python train.py --num_hidden_layers=12 --hidden_size=192 --n_experts=32 --experts_per_token=2 --d_expert=144 --d_shared_expert=0 --hidden_act="gelu" --moe_layers=[2, 3, 4, 5, 6, 7, 8, 9, 10, 11] --router_score="sigmoid" --normalize_top_k=true --routed_scale=1.0 --balance_loss=0.0108 --balance_bias=false --init_std_router=0.0193 --lr_router=0.000737 --num_attention_heads=6 --num_key_value_heads=6 --head_dim=32 --vocab_size=4651 --norm="layernorm" --norm_place="pre" --norm_eps=1e-05 --positions="alibi" --qk_norm=false --attn_scale=0.177 --tie_word_embeddings=true --parallel_block=false --init="normal" --init_std_qkv=0.0265 --init_std_o=0.00541 --init_std_up=0.0265 --init_std_down=0.00541 --optimizer="soap_variant" --learning_rate=0.00216 --beta1=0.95 --beta2=0.99 --weight_decay=0.14 --lr_head=0.00654 --warmup_steps=200 --schedule="wsd" --decay_fraction=1.0 --decay_shape="linear" --final_lr_fraction=0.0 --batch_tokens=[32768, 65536, 131072] --max_seq_len=512 --doc_mask=true --train_tokens=494500000 --max_steps=7663 --dataset="wikipedia_en"
Below are experts of layer 8 (counted from 0) of a mixture-of-experts language model. Rows are named router (the router's row for the expert), up (a neuron's input weights, with its number), down (a neuron's output weights, with its number) and show model dimensions 0-63. Each number is 200 + 40 x the weight over its row's rms, rounded and kept within 0 to 999.
After each expert's rows: a language model's description of what the expert responds to; "comes before" lists some tokens at least twice as common just after its tokens as in all text. This comes from a sample of Wikipedia text that the model never trained on. Tokens count by the router's weight.

# expert 2
router,224,256,208,162,156,257,170,151,275,122,230,180,242,221,216,232,209,219,204,127,162,166,164,188,260,200,204,216,174,252,315,266,245,139,189,237,220,189,145,260,163,213,169,200,235,177,134,148,150,237,198,159,160,202,149,172,211,176,198,253,164,239,200,189
up0,245,198,276,228,175,201,113,141,199,166,194,151,191,181,208,278,201,227,145,231,172,215,237,133,218,149,295,214,283,179,173,185,182,148,182,237,187,197,258,207,162,254,203,251,124,131,203,214,199,197,196,228,202,186,147,207,193,233,189,224,152,237,174,229
down0,250,162,252,215,253,285,248,164,242,244,224,257,170,205,185,155,241,204,203,159,174,207,151,243,246,184,147,256,193,222,209,178,149,193,252,208,239,170,154,246,206,219,206,284,123,137,210,215,210,215,123,161,156,169,250,229,245,146,139,190,252,181,139,180
up1,180,156,192,148,183,152,178,150,135,263,226,271,256,210,207,295,221,220,237,180,139,227,218,242,246,202,235,177,231,206,225,217,197,201,184,205,217,156,183,233,121,230,149,213,226,246,162,190,209,187,240,187,249,166,207,225,211,169,283,205,110,171,249,207
down1,234,181,162,219,188,153,235,193,235,195,154,268,140,245,182,184,188,163,149,196,195,187,198,169,229,209,150,210,223,246,123,275,183,185,284,291,225,149,199,224,159,165,219,193,206,258,167,197,117,187,185,227,252,206,144,210,260,189,212,163,224,264,181,184
up2,192,234,171,172,323,200,199,154,258,208,150,203,203,219,172,199,242,146,223,205,75,221,171,250,254,212,288,253,210,133,267,149,183,182,193,135,163,169,206,205,246,272,205,228,169,229,215,182,218,156,206,159,164,156,246,211,198,189,201,218,103,222,241,202
down2,271,117,226,218,175,221,245,209,192,216,242,213,261,198,209,283,191,220,111,154,176,157,253,140,177,81,222,195,209,250,177,183,160,203,176,170,187,154,204,174,205,217,183,229,201,281,157,226,128,207,159,289,228,230,40,156,145,160,232,189,207,216,308,248
up3,240,198,217,150,203,228,159,154,128,246,196,116,165,255,219,189,158,208,205,170,177,195,223,204,195,178,209,165,227,220,200,211,216,206,246,214,189,201,206,146,150,241,147,228,217,229,117,172,209,256,142,203,231,230,157,226,199,133,226,255,180,233,210,155
down3,194,243,154,200,173,254,273,224,208,225,155,249,196,272,158,189,211,160,237,184,293,138,170,166,136,171,214,248,190,210,242,164,230,191,226,158,130,298,247,211,148,223,232,201,200,224,219,225,108,128,262,215,207,193,193,220,278,212,119,192,220,230,224,195
up4,124,168,168,220,279,189,134,150,199,225,117,196,216,164,214,223,215,157,191,204,129,119,264,189,219,172,240,206,210,177,177,302,252,296,217,198,135,180,189,285,177,205,182,220,200,157,223,218,214,276,229,167,255,181,168,162,184,199,230,198,186,235,229,186
down4,113,210,249,173,227,167,209,163,240,165,217,218,181,197,274,256,231,134,203,247,185,238,158,233,177,182,210,163,205,154,141,170,223,247,222,151,240,156,216,99,154,283,203,169,137,220,163,264,205,250,233,171,182,223,205,193,90,188,244,159,276,261,183,231
up5,165,204,198,207,233,187,219,201,140,187,184,199,130,218,194,155,165,184,207,242,177,169,173,159,190,238,137,190,214,214,223,272,147,233,209,170,187,202,167,229,275,153,218,199,183,310,310,183,205,223,282,228,172,219,210,201,265,128,215,172,201,221,141,162
down5,183,225,255,214,205,129,185,213,163,198,195,271,227,202,194,236,194,186,170,182,163,253,153,171,221,146,212,214,234,187,208,190,204,163,159,201,217,122,217,211,299,145,209,165,213,204,168,167,290,206,136,221,229,205,198,220,203,210,170,122,206,206,223,214
What it handles: Table pipes, article-prepositions. Markdown table pipe separators and preposition-article pairs like at the, in the, of the, plus colons in lists.
comes before: "\n", " I", " United States", " O", " US", " x"

# expert 26
router,206,227,202,185,242,158,163,148,255,194,209,183,186,266,236,252,238,190,234,194,157,185,163,199,269,233,212,161,237,246,277,155,222,218,172,266,197,143,170,205,203,201,116,177,273,170,124,157,238,249,192,166,173,225,137,228,211,210,192,231,217,198,247,202
up0,243,185,213,103,228,140,268,179,252,242,212,153,199,191,295,279,180,234,191,173,144,218,291,183,253,161,200,197,188,174,164,193,183,240,197,168,259,157,233,197,267,189,223,233,254,162,177,172,224,234,230,156,234,143,199,146,194,204,226,200,154,174,187,219
down0,205,141,122,166,143,207,175,171,146,224,190,245,218,221,228,198,168,245,238,210,196,195,218,179,114,139,199,229,157,250,184,122,161,248,201,184,232,200,252,213,217,188,135,165,232,186,167,236,221,269,224,124,228,175,277,177,192,205,203,215,165,216,161,149
up1,189,211,238,200,164,190,154,223,210,202,200,170,223,165,184,291,167,138,200,210,202,228,203,219,266,221,303,228,212,200,259,159,182,177,141,197,200,176,238,241,196,222,231,184,213,175,163,131,210,211,165,259,163,239,207,252,171,234,218,229,205,172,237,247
down1,274,133,155,203,252,132,210,222,135,183,147,191,159,205,220,215,159,194,226,204,210,220,295,188,196,235,181,115,176,233,249,240,227,274,209,227,233,102,146,219,208,206,242,149,197,172,243,180,212,273,175,130,219,220,193,189,196,191,189,228,210,160,125,213
up2,216,218,146,233,184,223,234,237,162,196,213,269,171,152,248,217,100,184,172,121,232,245,185,179,250,235,196,116,121,102,170,198,195,192,163,204,230,160,165,177,123,192,199,227,195,146,123,93,235,201,257,149,168,191,260,254,240,197,241,194,191,102,108,190
down2,169,283,208,211,164,201,138,185,214,194,183,265,176,194,186,175,178,223,175,167,218,223,183,190,274,191,237,194,210,196,227,228,162,270,171,178,173,223,210,183,234,229,249,239,218,226,194,160,163,205,226,179,167,172,230,181,193,205,222,201,232,188,247,155
up3,158,227,180,203,203,183,253,183,212,115,149,262,131,178,171,196,150,229,192,200,185,217,208,252,170,186,168,144,169,205,213,241,216,276,187,240,229,207,183,161,241,183,118,232,196,242,208,201,194,208,208,246,200,166,193,191,238,207,196,177,159,208,186,121
down3,239,186,254,213,166,211,175,210,290,177,265,211,235,227,214,139,199,208,186,180,221,147,191,211,211,237,246,153,181,156,203,220,136,207,132,229,181,247,201,199,255,170,185,175,240,146,213,195,166,187,235,166,221,236,264,148,241,218,180,168,214,222,175,186
up4,211,169,257,213,213,187,188,135,222,208,233,174,150,296,92,230,263,176,239,229,181,170,121,158,212,251,248,234,191,223,167,187,181,124,165,246,151,159,217,214,253,179,159,196,101,135,161,184,211,224,189,267,225,237,207,161,220,206,206,211,143,271,224,209
down4,211,166,183,183,230,162,197,136,212,286,120,264,207,184,218,224,191,202,156,245,187,162,215,266,200,180,196,174,251,184,227,272,192,264,191,129,198,249,233,166,162,205,233,201,216,271,249,217,194,232,134,178,211,160,225,318,142,214,173,185,192,229,235,187
up5,217,228,246,180,212,224,210,173,214,132,215,238,216,237,230,222,168,190,249,176,123,220,181,188,187,253,220,259,193,253,237,162,156,171,135,303,270,179,128,165,182,173,208,219,244,150,148,201,281,174,156,264,197,253,163,138,171,229,183,232,137,188,209,179
down5,205,227,172,186,161,209,243,191,248,171,232,257,210,191,166,204,110,209,242,180,162,259,228,226,109,161,162,166,189,160,244,102,205,217,209,112,196,185,244,157,234,165,187,253,188,211,175,212,197,200,171,254,226,133,258,210,160,280,244,175,186,177,238,212
What it handles: Institution-name noun endings. Noun suffixes and head nouns in organization names and fields, such as ation in Compensation, ology, ility, University, Church, government.
comes before: ".", " and", ",", " of", " in", " ("

# expert 17
router,175,209,177,201,181,156,186,147,229,157,223,132,219,255,254,215,231,217,206,120,161,160,234,153,287,256,193,159,197,240,229,219,241,194,191,238,251,155,147,160,230,176,208,219,245,176,172,172,205,259,172,191,172,160,160,201,215,199,182,247,91,226,193,212
up0,145,249,233,171,204,176,218,189,197,254,239,179,286,193,141,145,201,178,164,217,214,163,226,271,267,185,240,249,182,128,161,178,227,202,200,154,187,216,200,202,201,162,198,195,138,202,204,270,224,261,220,169,238,176,192,213,115,177,237,215,183,188,188,197
down0,187,182,201,189,231,241,175,190,177,262,199,138,201,228,194,218,199,188,221,211,245,226,183,187,107,206,140,237,303,103,211,144,154,168,173,213,241,165,228,268,190,229,215,196,184,249,180,214,277,231,262,244,168,244,179,171,236,197,291,252,177,249,183,237
up1,169,219,223,273,196,183,206,225,196,195,231,177,170,164,193,203,216,203,208,140,263,126,176,247,169,155,219,224,188,214,108,169,165,237,180,300,145,138,115,236,193,254,155,252,267,237,220,208,247,218,237,145,177,264,183,249,208,176,162,224,246,183,107,185
down1,135,223,225,185,191,226,185,171,225,201,255,204,185,217,231,234,232,137,127,220,134,171,137,218,269,242,239,196,102,196,170,246,273,193,152,170,185,238,209,180,254,287,182,229,172,154,206,170,259,286,201,202,109,141,234,198,211,170,163,213,244,205,276,239
up2,203,257,223,206,176,127,164,273,246,201,230,184,191,200,270,191,216,189,198,193,256,140,166,193,212,238,236,194,183,139,184,195,163,197,211,121,170,164,127,254,162,183,144,284,203,185,244,153,255,213,223,187,194,197,258,155,219,220,218,158,283,198,192,206
down2,197,153,221,107,223,217,170,193,240,181,242,165,150,269,209,163,223,149,137,146,289,246,182,187,150,161,201,147,225,257,150,170,193,224,178,159,233,151,262,237,183,221,157,197,172,232,252,168,213,202,175,202,232,200,205,208,179,218,206,193,232,217,135,284
up3,176,201,244,267,310,263,259,245,217,94,179,255,105,223,235,227,204,210,181,267,147,199,219,137,232,235,267,289,159,189,141,191,207,187,251,215,223,171,216,203,194,222,167,186,211,130,169,124,199,215,188,177,133,184,231,232,204,231,257,226,188,211,187,169
down3,222,204,206,139,233,235,193,155,187,281,230,111,212,212,244,175,158,232,186,258,213,159,224,211,223,202,204,225,162,93,272,209,190,209,149,197,235,123,216,226,179,210,263,148,152,200,213,132,312,130,155,232,208,188,272,224,143,198,243,158,195,179,215,191
up4,172,222,209,155,152,202,215,209,223,176,199,196,351,219,154,202,146,161,200,199,157,256,163,181,183,210,206,229,218,244,169,222,270,274,215,206,177,204,113,219,248,242,227,205,210,226,235,240,235,206,181,153,231,151,213,198,239,161,210,223,221,218,229,228
down4,252,154,255,190,153,186,288,231,229,151,128,180,186,205,224,201,228,245,235,180,238,264,208,278,144,212,252,143,198,266,191,231,148,319,207,204,200,201,206,219,236,249,225,250,153,250,198,223,244,199,184,145,207,166,201,136,171,168,131,238,201,210,157,229
up5,168,191,151,229,213,203,148,227,203,190,205,209,154,238,173,204,184,207,192,139,189,136,171,189,264,143,174,206,206,236,218,254,151,217,201,213,285,166,218,203,236,259,177,230,190,158,194,153,212,224,247,209,218,293,238,246,192,193,248,202,223,151,156,151
down5,225,187,273,116,116,171,302,233,204,209,114,168,230,238,199,250,149,149,200,232,251,113,281,176,182,209,189,156,229,224,243,196,170,153,129,159,111,148,187,222,185,203,219,242,138,156,220,207,262,207,198,178,201,227,217,201,250,134,69,198,216,160,164,242
What it handles: Spaced punctuation before numbers. Punctuation and spaced separators that come right before numbers, like table pipes, opening parentheses in infoboxes, semicolons in score lists, and section markers.
comes before: "1", "2", "0", "3", "4", "5"

# expert 10
router,192,254,149,228,154,165,186,194,263,173,225,189,212,285,226,247,222,185,209,162,182,120,190,130,315,224,240,158,254,246,191,215,187,204,168,234,200,153,178,176,221,152,207,200,266,184,183,120,191,260,236,133,255,182,168,225,209,236,199,208,210,189,168,226
up0,182,189,196,125,209,196,262,212,222,166,219,95,214,242,235,209,157,236,190,196,121,193,153,122,192,284,234,170,234,179,340,253,204,154,179,204,189,190,125,216,111,103,204,208,189,202,166,224,263,268,220,188,200,124,202,205,226,185,177,258,214,157,206,142
down0,227,199,225,262,250,143,185,198,104,233,212,172,217,255,175,197,268,197,160,235,231,224,156,196,182,116,164,204,208,250,192,217,181,215,166,238,199,227,199,201,213,157,265,167,181,205,246,219,172,224,93,194,169,146,177,251,208,182,118,179,172,243,229,244
up1,283,169,167,213,249,122,269,195,227,143,187,239,215,218,200,227,175,180,201,214,157,131,226,146,240,145,241,190,167,307,201,233,269,233,202,224,159,213,228,137,248,204,157,226,243,161,161,169,245,234,277,108,180,166,151,168,222,217,236,218,176,170,206,210
down1,236,157,160,144,273,174,150,234,180,201,195,241,220,179,140,211,259,192,150,234,216,162,247,126,267,213,200,193,189,201,225,226,118,170,258,116,233,146,221,156,259,141,221,250,221,240,181,207,154,192,207,231,209,233,170,211,145,221,177,213,223,273,98,211
up2,214,213,237,218,148,152,159,183,157,167,217,164,207,180,214,232,254,259,161,216,194,179,226,240,267,146,264,172,275,159,201,184,236,131,214,218,196,197,184,247,156,121,216,98,241,158,180,243,179,190,201,165,200,194,204,235,161,242,172,210,218,196,242,167
down2,190,213,166,227,230,206,265,149,168,212,162,248,219,186,204,223,268,141,229,242,224,251,164,183,229,159,203,222,163,128,229,188,201,245,200,207,285,216,222,172,209,233,230,145,198,233,180,214,194,264,208,208,148,230,180,222,185,230,267,237,233,178,131,201
up3,198,279,185,156,135,167,254,223,265,230,215,208,204,219,219,204,179,208,160,207,114,229,208,173,260,191,187,232,194,221,222,226,241,142,95,192,218,184,205,133,216,175,213,255,263,244,253,226,209,201,160,250,232,262,216,170,207,200,181,162,191,147,215,136
down3,203,169,143,272,244,272,177,221,184,220,161,252,156,239,152,166,179,216,281,203,230,183,177,238,176,164,180,188,182,210,182,187,144,268,223,203,186,254,223,314,152,196,190,141,195,167,180,214,142,231,205,153,163,179,214,94,159,157,161,161,248,211,228,304
up4,184,271,161,187,144,236,212,149,216,163,266,217,196,190,192,177,221,209,203,256,145,171,247,169,225,161,223,176,212,214,222,266,209,217,179,300,280,253,180,202,167,191,225,196,179,172,183,248,189,193,220,189,189,287,201,183,258,196,276,211,158,223,148,243
down4,172,152,162,207,211,181,207,201,117,173,124,186,254,176,202,225,276,261,162,152,200,192,225,150,192,169,108,235,201,198,139,234,192,271,160,168,207,204,173,208,153,256,114,209,266,200,185,138,209,219,238,257,223,186,178,131,184,131,219,232,188,216,263,189
up5,150,167,87,240,239,237,228,223,272,206,219,199,177,179,279,231,157,161,244,197,249,162,192,202,283,176,212,134,195,253,162,216,195,154,119,217,264,231,166,143,257,231,208,229,179,227,174,137,229,251,150,197,255,191,214,233,208,203,238,175,132,182,217,169
down5,269,201,212,83,213,185,197,183,199,179,178,259,138,240,192,211,163,216,180,234,234,223,179,188,219,249,164,165,160,260,177,254,200,243,217,127,195,235,191,269,178,209,192,241,204,201,225,200,172,219,190,216,238,220,253,181,171,200,168,217,202,194,187,146
What it handles: Infobox field nouns. Field labels and category nouns in infoboxes, lists and tables, such as ZIP code, Population, Place of birth, area, See also.
comes before: ":", ": ", " of", " of the", " |", "=="

# expert 18
router,212,222,180,231,192,112,205,222,260,180,211,159,216,293,176,198,220,212,234,160,122,187,205,174,272,232,185,174,231,269,247,193,251,231,167,259,169,170,131,223,177,235,161,202,213,228,142,179,264,247,164,217,254,194,188,210,199,181,176,248,199,241,267,188
up0,259,195,205,183,169,161,232,184,201,173,162,171,158,168,231,208,158,194,248,229,195,208,241,168,185,276,185,133,190,213,205,249,208,193,160,163,153,223,150,166,230,202,170,172,218,187,187,219,220,180,252,125,267,277,193,206,216,169,207,156,210,233,107,203
down0,240,212,235,190,273,176,173,214,259,162,196,228,229,262,226,206,273,160,179,222,254,158,212,214,147,203,154,172,180,232,235,174,239,228,232,218,198,233,223,199,165,160,244,139,203,244,239,221,162,160,200,184,190,193,164,208,143,172,227,116,235,143,169,225
up1,163,170,143,234,140,204,201,187,200,172,148,127,230,210,222,177,180,159,226,122,141,181,208,143,223,203,229,185,256,264,187,205,248,186,169,204,198,172,117,212,190,173,317,201,241,241,212,192,260,227,198,239,237,219,186,182,155,236,234,209,190,238,200,167
down1,214,191,214,295,203,124,268,183,255,247,253,213,167,234,172,208,249,157,272,287,81,241,265,166,242,99,114,182,155,219,191,199,253,219,196,195,181,171,136,148,246,175,160,186,159,207,198,207,199,225,148,181,174,204,223,215,132,158,214,259,176,204,178,192
up2,119,195,238,215,151,176,189,211,196,136,158,184,196,194,227,218,243,203,214,128,133,174,196,182,200,196,230,225,245,240,249,189,158,174,185,155,146,230,248,185,209,180,252,222,269,156,268,233,217,199,224,168,183,175,209,193,103,275,197,248,242,115,198,133
down2,245,176,159,113,203,168,222,225,214,154,229,255,220,187,204,174,231,261,167,202,214,190,231,219,188,236,232,175,140,163,205,219,220,179,172,243,218,208,272,238,211,203,233,217,155,200,264,226,191,148,239,209,261,192,244,270,181,116,128,185,204,225,317,157
up3,264,150,168,179,184,172,208,184,261,196,171,251,200,172,178,223,197,176,221,154,125,189,213,183,221,129,208,155,236,168,207,204,164,181,241,229,159,199,194,182,220,186,185,232,259,197,182,236,258,256,234,107,277,168,188,209,160,186,221,192,196,205,207,262
down3,204,256,139,277,234,120,218,253,128,167,280,179,222,275,205,167,231,208,205,221,227,256,241,231,170,247,218,249,222,206,146,271,259,149,210,195,204,233,207,161,252,231,200,169,130,213,209,161,207,139,203,244,230,154,224,143,173,188,266,181,257,120,171,272
up4,213,286,206,195,173,207,120,179,221,158,302,147,246,225,182,281,185,183,217,151,214,163,177,252,215,189,204,164,201,286,218,211,254,123,155,239,169,195,106,215,195,202,221,224,191,186,214,260,179,165,204,232,161,182,208,292,179,135,196,222,174,260,244,127
down4,136,158,214,92,204,266,212,196,210,141,159,159,211,165,154,183,108,231,210,245,333,174,177,187,188,170,202,192,156,177,199,241,249,260,206,195,187,291,214,212,225,213,125,272,204,150,206,167,231,207,178,145,141,173,194,171,200,178,193,215,209,224,150,189
up5,148,149,133,137,200,144,146,175,177,251,258,220,241,215,198,229,199,215,211,222,199,207,205,208,228,129,178,227,156,186,224,181,266,200,192,246,234,248,187,202,197,285,296,201,174,167,192,214,205,236,224,223,222,210,203,214,137,176,205,214,158,195,201,181
down5,175,211,243,287,253,246,208,165,173,180,252,131,151,229,242,222,228,122,233,159,188,211,147,193,154,165,239,236,195,261,230,266,208,176,173,196,213,163,227,154,232,208,201,213,239,227,229,270,195,147,225,178,190,189,204,185,73,179,223,168,204,160,179,240
What it handles: Media and work nouns. Nouns for works like film, album, song, book, and closing stem pieces like st-amp, sc-ript, st-ack.
comes before: "ed", "ing", " of", "s", ".", " of the"

# expert 25
router,145,245,171,214,189,129,149,158,229,169,187,200,215,221,251,252,184,257,215,199,214,181,190,190,204,207,242,192,203,238,250,264,220,176,229,274,207,118,153,187,214,167,166,214,251,166,169,162,208,230,187,204,163,144,119,228,260,188,157,253,123,221,226,239
up0,277,250,175,226,212,172,171,258,207,180,288,239,176,217,246,298,174,244,209,138,217,203,193,212,149,274,222,161,201,210,165,162,235,278,154,212,155,179,202,156,169,212,160,278,173,218,272,232,207,232,207,232,204,249,219,248,179,242,211,262,232,219,184,185
down0,234,210,264,189,205,188,228,177,139,256,228,180,182,174,148,205,249,171,193,178,191,193,149,228,205,210,203,214,193,214,229,188,189,160,247,229,148,172,206,144,197,152,213,269,137,254,272,230,160,228,184,217,142,225,163,242,226,186,201,214,277,182,158,211
up1,181,204,279,206,102,202,171,259,197,192,209,212,219,277,182,237,167,225,289,237,167,167,172,120,246,216,232,184,152,250,218,177,194,183,142,159,222,190,261,214,226,174,149,271,95,233,228,224,251,182,197,210,134,197,174,253,115,179,189,184,189,198,191,190
down1,241,212,229,225,163,150,170,148,193,191,171,172,159,167,133,251,259,161,180,159,204,261,197,289,229,195,203,209,170,189,160,195,170,253,226,137,261,204,178,218,197,163,126,177,258,194,291,221,191,221,188,165,231,123,147,176,217,198,165,240,175,242,160,186
up2,183,262,203,149,235,207,211,230,207,194,212,153,179,222,212,165,257,173,188,194,199,178,230,162,237,206,193,143,215,205,280,99,183,147,127,255,230,116,263,187,188,222,150,260,183,121,191,268,195,231,136,218,179,174,132,199,201,247,256,275,179,179,194,230
down2,214,277,181,237,247,209,198,239,237,309,161,236,218,267,208,220,219,217,157,198,154,229,224,233,232,213,249,173,156,155,249,203,136,130,126,195,177,243,148,180,275,171,167,214,126,148,185,274,136,236,169,150,175,209,221,166,187,241,228,192,177,179,206,213
up3,192,166,277,225,240,245,258,219,226,150,255,242,214,228,173,223,256,154,169,251,293,231,186,108,188,194,153,174,168,236,218,198,218,165,143,161,169,149,221,258,228,190,223,198,212,198,233,197,219,196,190,217,195,247,219,233,230,213,194,200,239,253,222,232
down3,218,189,222,201,191,148,145,276,248,176,198,152,211,194,212,231,183,244,172,200,159,299,142,185,140,244,235,200,219,206,141,219,240,295,172,246,282,299,169,158,211,230,161,169,194,208,170,228,176,181,198,161,220,185,218,204,200,189,273,210,137,251,169,224
up4,220,219,191,182,148,221,218,224,244,187,224,168,201,220,278,198,111,170,219,211,101,256,248,197,252,199,195,179,221,214,236,130,245,179,174,192,253,174,173,164,155,196,213,190,230,210,269,197,145,182,156,238,254,228,171,227,142,239,219,167,227,188,166,214
down4,136,132,153,139,248,289,194,204,180,257,143,114,241,169,189,215,233,156,245,157,247,230,208,156,178,162,213,244,156,152,226,264,221,177,239,218,223,235,177,165,155,205,180,153,208,209,248,166,239,319,121,224,257,173,228,274,142,171,266,221,173,142,167,276
up5,207,182,212,216,213,236,193,206,226,230,164,159,83,202,192,256,211,192,311,254,206,215,142,148,214,174,174,175,193,249,194,219,231,185,218,225,218,203,221,239,227,200,148,216,177,196,262,245,236,255,244,195,213,211,157,192,276,197,228,232,158,175,209,98
down5,146,226,188,178,247,194,242,246,192,275,214,219,179,214,199,237,248,229,208,207,182,205,196,194,223,257,166,179,185,239,245,210,185,105,220,243,226,187,194,196,197,206,125,188,178,187,221,101,184,287,262,185,139,248,204,187,301,180,158,156,232,159,187,255
What it handles: Spaces and initial capitals. Bare spaces before numbers, table separators, and capital first letters starting names, such as F, S, M, Sh in Suede, Cayman, Caribbean.
comes before: "1", "2", "3", "6", "4", "5"

# expert 4
router,193,251,157,186,238,185,220,179,272,172,187,229,166,299,201,212,210,184,197,207,196,162,184,180,241,223,182,155,228,231,280,207,234,210,199,233,260,161,116,219,166,163,136,180,252,231,163,167,213,195,188,202,201,168,155,240,157,126,186,250,220,229,195,271
up0,171,235,232,243,217,172,258,160,274,182,137,194,141,213,209,161,240,148,239,197,121,180,177,187,184,211,249,216,237,179,203,208,131,190,223,197,184,218,184,192,247,222,208,219,211,195,175,184,255,232,127,159,232,179,182,149,168,270,133,165,196,258,219,118
down0,251,212,177,251,203,179,208,196,205,146,274,198,164,203,181,157,205,196,201,133,198,232,169,241,219,183,171,196,175,178,140,275,196,210,250,239,187,247,207,214,207,193,198,248,266,255,170,151,243,177,210,192,203,114,180,209,249,161,166,173,139,186,229,254
up1,232,252,234,92,149,191,254,233,290,158,245,228,221,220,208,198,179,159,231,185,182,189,143,132,190,232,233,251,261,156,162,192,213,163,216,186,241,136,126,141,224,205,174,234,236,248,174,254,279,311,179,213,205,268,212,225,229,183,132,200,175,224,237,176
down1,184,196,203,221,236,192,183,256,189,115,219,253,199,142,139,218,208,143,133,180,202,184,230,160,210,174,218,123,220,165,211,182,215,166,162,201,181,257,321,197,176,232,224,180,211,206,206,203,171,176,242,173,202,144,158,150,226,171,249,198,257,224,146,141
up2,211,246,180,196,224,191,270,215,235,207,219,201,209,218,223,214,230,161,153,257,109,244,202,161,229,207,216,164,166,200,173,185,121,220,203,132,225,125,221,222,197,213,220,170,179,146,160,195,251,220,232,187,211,177,154,216,175,242,262,200,201,226,254,112
down2,174,254,159,192,197,215,257,216,219,174,311,116,188,123,166,169,140,271,197,172,249,242,192,181,113,210,159,154,181,170,172,145,221,224,185,263,249,255,227,171,153,198,192,130,167,194,242,240,154,192,167,209,232,226,143,119,163,202,261,186,117,155,151,252
up3,193,245,235,169,153,217,211,190,131,182,228,187,189,236,224,247,230,320,169,175,234,211,185,174,234,132,213,151,209,194,203,230,177,228,200,202,167,170,259,264,212,229,147,245,217,175,178,173,188,211,263,179,178,250,127,204,154,203,188,221,213,190,188,261
down3,225,195,237,214,190,240,108,164,216,232,256,182,194,169,253,261,241,140,212,173,202,80,164,190,180,206,228,195,193,163,183,192,192,137,186,184,225,214,125,173,181,215,215,227,193,147,201,201,188,190,155,128,284,180,230,170,214,217,218,179,218,200,208,200
up4,183,191,156,248,127,205,131,176,185,137,170,234,193,133,145,200,209,177,220,210,177,250,234,194,263,168,130,168,208,273,187,204,197,240,256,232,204,177,251,129,277,224,284,198,265,172,162,251,202,147,226,230,217,227,205,141,164,208,262,224,193,242,176,195
down4,196,189,217,219,205,176,134,189,163,199,186,282,171,190,219,203,231,171,157,186,125,142,144,149,137,184,131,92,144,222,203,231,228,186,273,280,199,255,201,239,261,157,217,241,236,218,155,226,150,148,203,168,333,177,177,262,208,172,204,258,228,157,177,218
up5,195,213,233,139,205,279,128,126,201,159,179,216,207,241,177,222,130,216,181,188,197,194,209,175,214,232,220,249,184,164,221,146,192,211,210,245,210,249,214,247,196,158,225,241,278,133,122,176,241,167,168,210,221,198,168,170,196,229,198,226,134,189,172,234
down5,203,190,220,242,221,208,240,201,180,223,205,265,258,140,215,241,220,170,238,262,212,144,229,228,196,236,199,165,229,215,217,132,156,203,216,214,240,199,231,262,162,153,214,200,243,290,161,215,206,126,196,204,231,171,256,240,232,132,205,120,216,204,222,220
What it handles: Place and proper names. Place names and name endings completing a proper noun, often after "the" or "of", such as United States, Queensland, Massachusetts, New York.
comes before: ",", "'s", ".", " and", " |", " ("